config.toml
d_shared_expert = 128
activation = "swiglu"
normalize_top_k = true
router_noise = 0.1
head_dim = 64
vocab_size = 2048
positions = "rope"
tie_embeddings = false
lr_mult_down = 0.7
decay_fraction = 0.813
train_tokens = 380300000
dataset = "wikipedia_en"
Below are experts of layer 5 (counted from 0) of a mixture-of-experts language model. Rows are named router (the router's row for the expert), gate (a neuron's input weights, with its number), up (a neuron's input weights, with its number) and show model dimensions 128-191. Each number is 500 + 40 x the weight over its row's rms, rounded and kept within 0 to 999. Numbers have three digits each.
Before each expert's rows: "gets" lists some tokens that make up at least twice as much of what it gets as of all text. This comes from a sample of Wikipedia text that the model never trained on. Tokens count by the router's weight.

# expert 35
gets: " and", " to", ",", ";", "-", " or"
router:480512517492531463541488502490563497496493490536528525459480534507511528468433545509437594461477472491403513449624578509593511484517436482499468579500556463505519567504472555449460505572473520
gate0:465531474572497537507452449520459572515477562477530482532497491472440545480563557462475546490490519519475503492491448489564503341533505494476558482481540482542506510454493541516506457544547485
up0:524516447490523540448522520480468533475525466478474509508457493507489411463394405562559436518578534443524490457487457581500525520476477448563481422461523471488516482542497464497509595468472463
gate1:521511429537497523505466514509505578484537512450472425469511599480452559509493535408396497459492528476429574444502511502488459431520417470523433522502520521477548440540507471459566515513468503
up1:550549471474561457493461585480475439491517560461499508505490534560516498444455517541551509419478469510545493551486532541507472529494533515500504450559493517529474503470507517495423422509501499
gate2:526533536486473516437527511443569532504494553475462542528535556507546563529469544499454568495505524443473482453491572489535501462574527492495517550410492478532468507542450464500493497528579408
up2:512589540461451483430532476460536479493519538461497450483432524544513505478533469524500514513498489505464438468523516536500484535570526463439481543443445488464476472583487498504472521417521505
gate3:489526509521461463447511538583503565467505542499514518509503449593409503508553523485444497509494454438501587454534455516594481545536474504470462451463478449535571519536420547508521490514449562
up3:494493458492506491481508450538471528514513488508507490429524528476515474453516484498525501545565522517523457593424508547497548468496517437517487500544483600421598445523546392468500417554496506
gate4:527579457438537530489512617475518501468459571516513507386425547448539468526438492410480492452492500453496466436427506457489477441503520553481504478509530563503512501446487510505547527504473556
up4:468580466432444553442556511568459537494472450526456521627476409514521464500483471413442470501515506466500468435500518451569532482516462539458474476528454506534482571511530575467467579454454535
gate5:492554469514536474502563501450506521520518426504510469498522580535473572502485559544428563501500461520478503523498491539510487504536546496525485519465531441535544502459564425540492455521474553
up5:499476508507488497518419565477507489469435523567463504476483465466458492461479560463554482433563515546464506477468513438425468559425395583518494445544485524508448508497490536493473465412479456
gate6:610528540423526429515485510455432497446482606502499443508527582465473497477540443506487540485470502522539515506481493432538472444488578472504486526428501500553503462493487496533504521452518499
up6:518449515485477518421533502481517485544504495378498480563527422526525491513562563491527489532522494469496496539459465519473539490488479461545499444496443490522505492466456549502507477518491517
gate7:498541473496482551450499526459429433489519499498506532510468457543465549471517482519388490524468477452445484460466555471451493522453488500488570473616439549531503518574493494508548535549543542
up7:451521498515457543478506516462509401498493532510530472518530487478470535475504521389568510483536459439522462455465501515483461514534580517506522514568505542458504506528490540522559485501480483
gate8:429547455573503539504427469492503485501438522506492499490508413513526483475453552496472514551503488458504580447572544478475434479531450441447530540459470493554458513523497510502508489545473549
up8:453459562501460448478464509497496501590489525546475549493480525553492499439527518487538506483559477507497516557474507530564501544489448501511423485527558496441543524398447505520428482493526390
gate9:491452512477453556497476519437505477470421472580525547563461522408471526505524496466423524492516461462416523485484415424605508487516463518455491461436532478512544498496451482533512512507449526
up9:555504511490495422441515551456448494445501507519494488458528579542391463508527439474440476488484503553499545424471486495533525529466510408506536445499518528485519511469546499443496486471530529
gate10:515545460466465577521456496556545523539465564474470519414495491552588488451497501515457499517479544417484499448474468560508468420541493507503583498416489436517492490492495470563506504515521530
up10:535504547519520427485515520432516553511546496472500434573568515461430514535490559583452543462471558547505459539534508449517535541456495517455462374553515558554487484461472507494499464456472518
gate11:460567489493455515464538448491465498499480502542527441573522501469519507466485544474385500460501474484480531562509468517482463506426470531431519456472523474473529504513475501493493486563461505
up11:536554511465549492550525599477467543488475555523513560408502483562525490477518422477437492523439535502573514489524499500571468479617488520497530551490596498569499474498480536531512507399503438
gate12:448485541438484481539535454464473546451484535484488546556509508533483446471445490521491478485469449512502546457528467514435476504531479424477506566447477501549529539513510502494481532509471506
up12:441535522556508526504537505448433522466461451511418443477498503443571571505503470478578522448451619489513496448516496548451532521558556496449459511450436513506500540518491423459497517526499463
gate13:535495525426507477539546471533486632399611508512476483484457513531464519523516441494485558517443492506524519544507447509507491582448560451437478509450512433491523498471519518466516502524476487
up13:507465538484533559526444473592486481466490540483504520505507465551526450500484450551562424445579572507497482422491581525445508461468528513530562436497456474492546482519538452452449516584503484
gate14:509498430471509505503417473566511512497481499548545546438541495524498531490434505522447445545448476534488514460515501472530451438505490505533472552492520512473504482469519468605494465499574464
up14:448481558536490518531535509481528538463499474512565487447435566529515470579542535492473546514459462489496484460518535478505513461578495527490556552508546506470521567475496529499413446566456546

# expert 53
gets: ".", " of", " and", ",", " that", " which"
router:452595598443599470558540518465514508508508510520557517506442488505548474445483506527466571404508474465425518523507526516609531410480488480458498522491466460533543553501511489490545515499506508
gate0:418516510522492482532533467534482476551527518484512512499572511484419551433518529525480509510507520507465464477467426522488496448532510562543526551580536474532479449567551525454525492475548469
up0:395512483581530490541461493581468472451522549452555501529522457556545504469508496429542493510542523487412461495499426525443512549505496544529456569539531495477456498494548524451558455507512418
gate1:527534450497538488414472498451470545497552514501601426449517457485502455574525436501509455456462450541423549443440562420513470507465448456455447526493473418541521538570509470505478538494426563
up1:473536498510470537412571508593430549450573489470533505492454518526528505491509470526496562445457585533430553553478447462486506515534469526477523525504511499518485452525524495508484501505487476
gate2:587547548442490518523507533482519519462516556569489573406500475499508465508509490534505456502578425499458480513490430463537430461496518490495486491494420493547515456501500559455510453415559514
up2:497435469463474449541444440487471519464553566483499517507502481489450572480468470483491515470421503457453456509570447493530575433497468553481547501405526471486490429514500406468516465531495502
gate3:512501519500607504535440478514474480503503551540535486537528490538534507449503524466538532462576472501514489501515530430565525449437484421523512511474531525438538481403545470514481444511497481
up3:484498376517463518416477470480557452505494464489416576471444495487538510503458482476518492534492538417491496514472476487513502500593478489477467530462515486468506490558465465499521493478558395
gate4:428495501423514434488599465474471538443470508537524535476529455443496574425501513410503575507508584433467533465491511501550575453529578510467448485434452432479478557526480506452457482561493504
up4:549428539468498456456572541533500506507489516483509449545501457514424459411497541456501455543493487533546599520618550438600463527467492547493482574446484574521584472511529458551540578475503455
gate5:431536535463475451565460507491519488497470441543511530526511504538491539449496424486499529532494498455430571578506475469620456554518485538428471500542485427459522524471511518488535530503525417
up5:471527498492509490505488510515522527538539543534515516499501492601431514484514456518540515507507514460454533488508521479604438524553463449421495495495473451504507484480537521494548556544446447
gate6:565511495528486476484538464487456561445466561604540467459504496538472534458538478539528503438470455504507541545458539581502578418546542543570479509554442435574488450508496547524388447524472543
up6:567441489510566502533476442537431525413584594484417510488530444509508523441605472485493525367503535542390478574506534532483517487533476463476551504478524512560526468462474493474557560473492570
gate7:553572526494431514452525540440531512507474569516562558488476416535511464554467473527529540525558483455454540489552512521449474542440441502475538492460532552502499561532519431553468480528539511
up7:511477536484506513470522527515510479469492494550508420510459444466467437516541519450455439533524517475470544522526495457482537483563528484473487460479460573475508543502555518555455458429545475
gate8:447529495488467417558479445459468441516485456611488506601517514447503501513497590453542531477518497474488526455418392537483509546451450509492576455485473494495468509504529408464540490467488441
up8:560466476453520600500520504533564532496542560455471482424496496502501461507472494519530481568489507509470539475492481506504491490525640523504384543491545494468555514454478483522496455514534537
gate9:526547479484442491469565577512561506535578501410481487491487511509535569472506515534398524551481514419519489570493485544474563420500506508508505515571544508501574492469486524437524453484542554
up9:478538487436416521543516532501542523505501507496463475453560485481441554454452585531421481557453487461503530481367444481561529450515563501515574504533500501453523489507472548514452429487493471
gate10:470510446553551485483490545487548552431501481529476499535498423509436505446450518485458518517463506488440506444492544487523598560472514437529535524515522539521525517549542505490521467559534612
up10:486444453492483579465527444500527530534509517522432581472468537527590535516508481468447534459452537480486438521484518541487430484557520513546534509510452498476554475565528459518524519533582535
gate11:521476487482523428535410514450475455510488496512505426514424509553500463490533497445490505478521491488503557431516453563558534526449416494500496576463447432514512513517500509534494584492472477
up11:502434455513524547527523556497455486473545546542502514486456534470515431461557509502474518450578489558538513519497462543525520509509487531505442577479458426493447527469484538508508516537568440
gate12:493551483514447482441410467482500533528476451462529439490546480555527411542529505472553514500549508556464480542456516539429558485551508509547466459595539497422397505516522448456481488470551424
up12:487510512447454510512535582497531499471459517476473584546573513480487469511498419458552484475540470525478501514497487469443487458557481459515480500544501559472549502552477390550537501540527555
gate13:515540532484515474587470463505509505488469496517564482480458533496522503518526512424471501488474522463464431493559512494566484499506544495513501544441473463525530574482512546470479562505528511
up13:485504426485508528531566538513539468444511491488572434544478535463467399492476479531484428488494576497592476501444491535526503477575461418480447465546446562454508485574490507489498522505443495
gate14:497525466564510490549490482505462545476534480491456535467432492528506518457410532539503538501489476482517431474516501504560514455559557505491491541442450510444518452484487504471516478560494495
up14:496435467514449524431533467564593486420546430423488427478570457450465516471505502487457509472496546513496492561533566452537490507444480447535477470532529465501517513527502507505536455520525463

# expert 28
gets: "s", "ment", "es", "S", "ers", "as"
router:507483507392469549512514523509550473531550505485457531556504494475505539471483531555457513382523558563467492476548498499512508552518450511461479523476478478547487428547487455515561447474526500
gate0:502530588567557433516516519535405472455511524471504526520530583514538526507547464562452533480496512570533459474505512494510511472477509487544559458492441475507455563417466507478483505539510548
up0:550471583551564523507503509535471535502533563474489450533526526482534513525554536574443541440480544559514492504489510542516524529490503459562538456587379484527500534434509553579447525575472538
gate1:489563522462541545478504503465539492478453518479549471423482518553439475500542485535496423469517477574501457428494452525517600494430557521464561513524510510469512474526520458531542483551480525
up1:493480481505531528478452536465504554503472451466524468485533465436493489568499472513475505512466534534548522422511455428493513434486402532530496588484468473507495585524478468526506492513534514
gate2:589572492490472541521496526533508473494399521512465560415482604450470561470533539567445550422485544487562542490488490550497468533518537499535546477551467530464464520505538500503536475524507559
up2:490503519476556512468516482528503517490516556526475558523426426528505446514440491489502531486553460514448517484531490483496529490465557439542531501507510491440529463538527490467578511486465536
gate3:555511533499428497568494444532525471474507530501517541516465500482598453483466562506467517484532450521503483459514472495507457542490499487497552505405562456527548461534519432540555497492542466
up3:572520515522540491518466471462501542513556450486577520495478527470480505510495508447494528498511471538490441429452554556541545509508549497538461488519557470480489549540529513578538547487464521
gate4:484490485466512462472497510566498474484499517457452496515520514508477534474553505490492501436531573445479524492513450494522534495483516431547496445415485456528502432495501527472466555423449506
up4:617448478461449554429434535512466507447519441514514532468450503465462493515521550487501549488506506546566510492521482519502545563548472559510529443464593407473516517477514516501494510465512517
gate5:464455519498511465488521470453501459475481464489464523558495476485506539421502544477473427514573517483473515476470478544472447518572603525471452499544535466523523500545581485507533402415510484
up5:509541510498510484563456437477512417520485419428469483515446475507435492447475491464444473560527505499481513493585462473572427506537521518512495596427560483534459511504543489507479534485470449
gate6:432503455465445561503489515523555523549541467505472431433444480524410493434539522501431485524485483544583458467566480532512514586499528469442573516429489466507484414493506520477532504454515535
up6:472534498544505485434442469546460529524514564455487551546489497440578458572492486544506523524488471474500509552499434454530475498479501472483479479547497502503530474556530474517510471482532435
gate7:526567435501547575524474525480473498525478531467514599552505503496538495485495458482454464475489569476493475464476488444505512522496486474533406561530502437541510490457485513518564508511546499
up7:450531448463535537511508466459459485541487555473561505563525529548498537451528457486491482476454543502494412438489438475539482524471464506561440561533494464529535432519487472485549403580528471
gate8:467502453433456511487552475453499460522448530472539451451564491490497504504510500487492457464542494425542506542474481472480537480533504461541546544590512430470473514451464516578515525531463487
up8:465487501589550466515541485464531510492461457447505527524489437505520510481487490495505552533491457547441491500493535535529546512498510462516495500437586562451491507512559532493493494541473513
gate9:474437397520484449443498537519503476491496529486550490518560496489470585496482511453519469474485587544462512494536539570521556478549407465488516490504522475523557494481460499459570466538455550
up9:430497558537540524482543519424480490487522490507569552515455477432490458526440480534458479592504459512486476439495502481525446550480524477512500490497443541454464498498542494595455478490551556
gate10:477501557529509544496558472455522567466513494581440367442482540459489497503504527551541493462565584480485481570557556446554464594544525500520511429486533469476403487490499568508541483434526561
up10:517536515499398482539526454500450513504536519490493484459514505546513501477511502491535525460480533472440452473582467516541544521544522534483497523435544462521402559526518544510489483583504576
gate11:498468527415423498426498511522560488457534523493566511483515487473522498527554537545453526483448583479426536463490478513489496489502495572423578580473562494419483439479522478552452536476522453
up11:472514485521533495479449544509539483550467435544534498488454434507434530438468506531545490550546463560504456512515480504473501455515433505522498526518508482475495487455499533547546513469542531
gate12:493435455527476456449570521521519430497566508512492496555514519499515447421448520525467443505538567521588536507478555530450514477546426511440506540532461519515515487431488524510558470507478540
up12:569488516516512510425518491554544524471492532442462487475497494453516443477438483567433502528590482484537477474536497480442456477559433592422470569456402545543510517498523539464471451496434513
gate13:560527531511548510492519507431436525496508532464465454525418442550483546503518532548470486472453432516525456487549528516512524575482500555486538473441452491505521576559467547522508547446565467
up13:498439508433480546504499412436562481510461510493521513472482499479412520447495451518540466501453546482559476469481456487530536470502555464488516535529558523537492524448504498499492443445492466
gate14:501490435439525434505507491469504508532510465585450452436460470469492520455483545511521479540497487489473528427499473543574553466481536516498472509467469560461574428539456513442532469471491501
up14:456473469620566561469498487454452449497450534517480494529571513480517475488444476472454431482457504503539570480441438447527537539482525464517532454519526495476465557523458574481454475483500448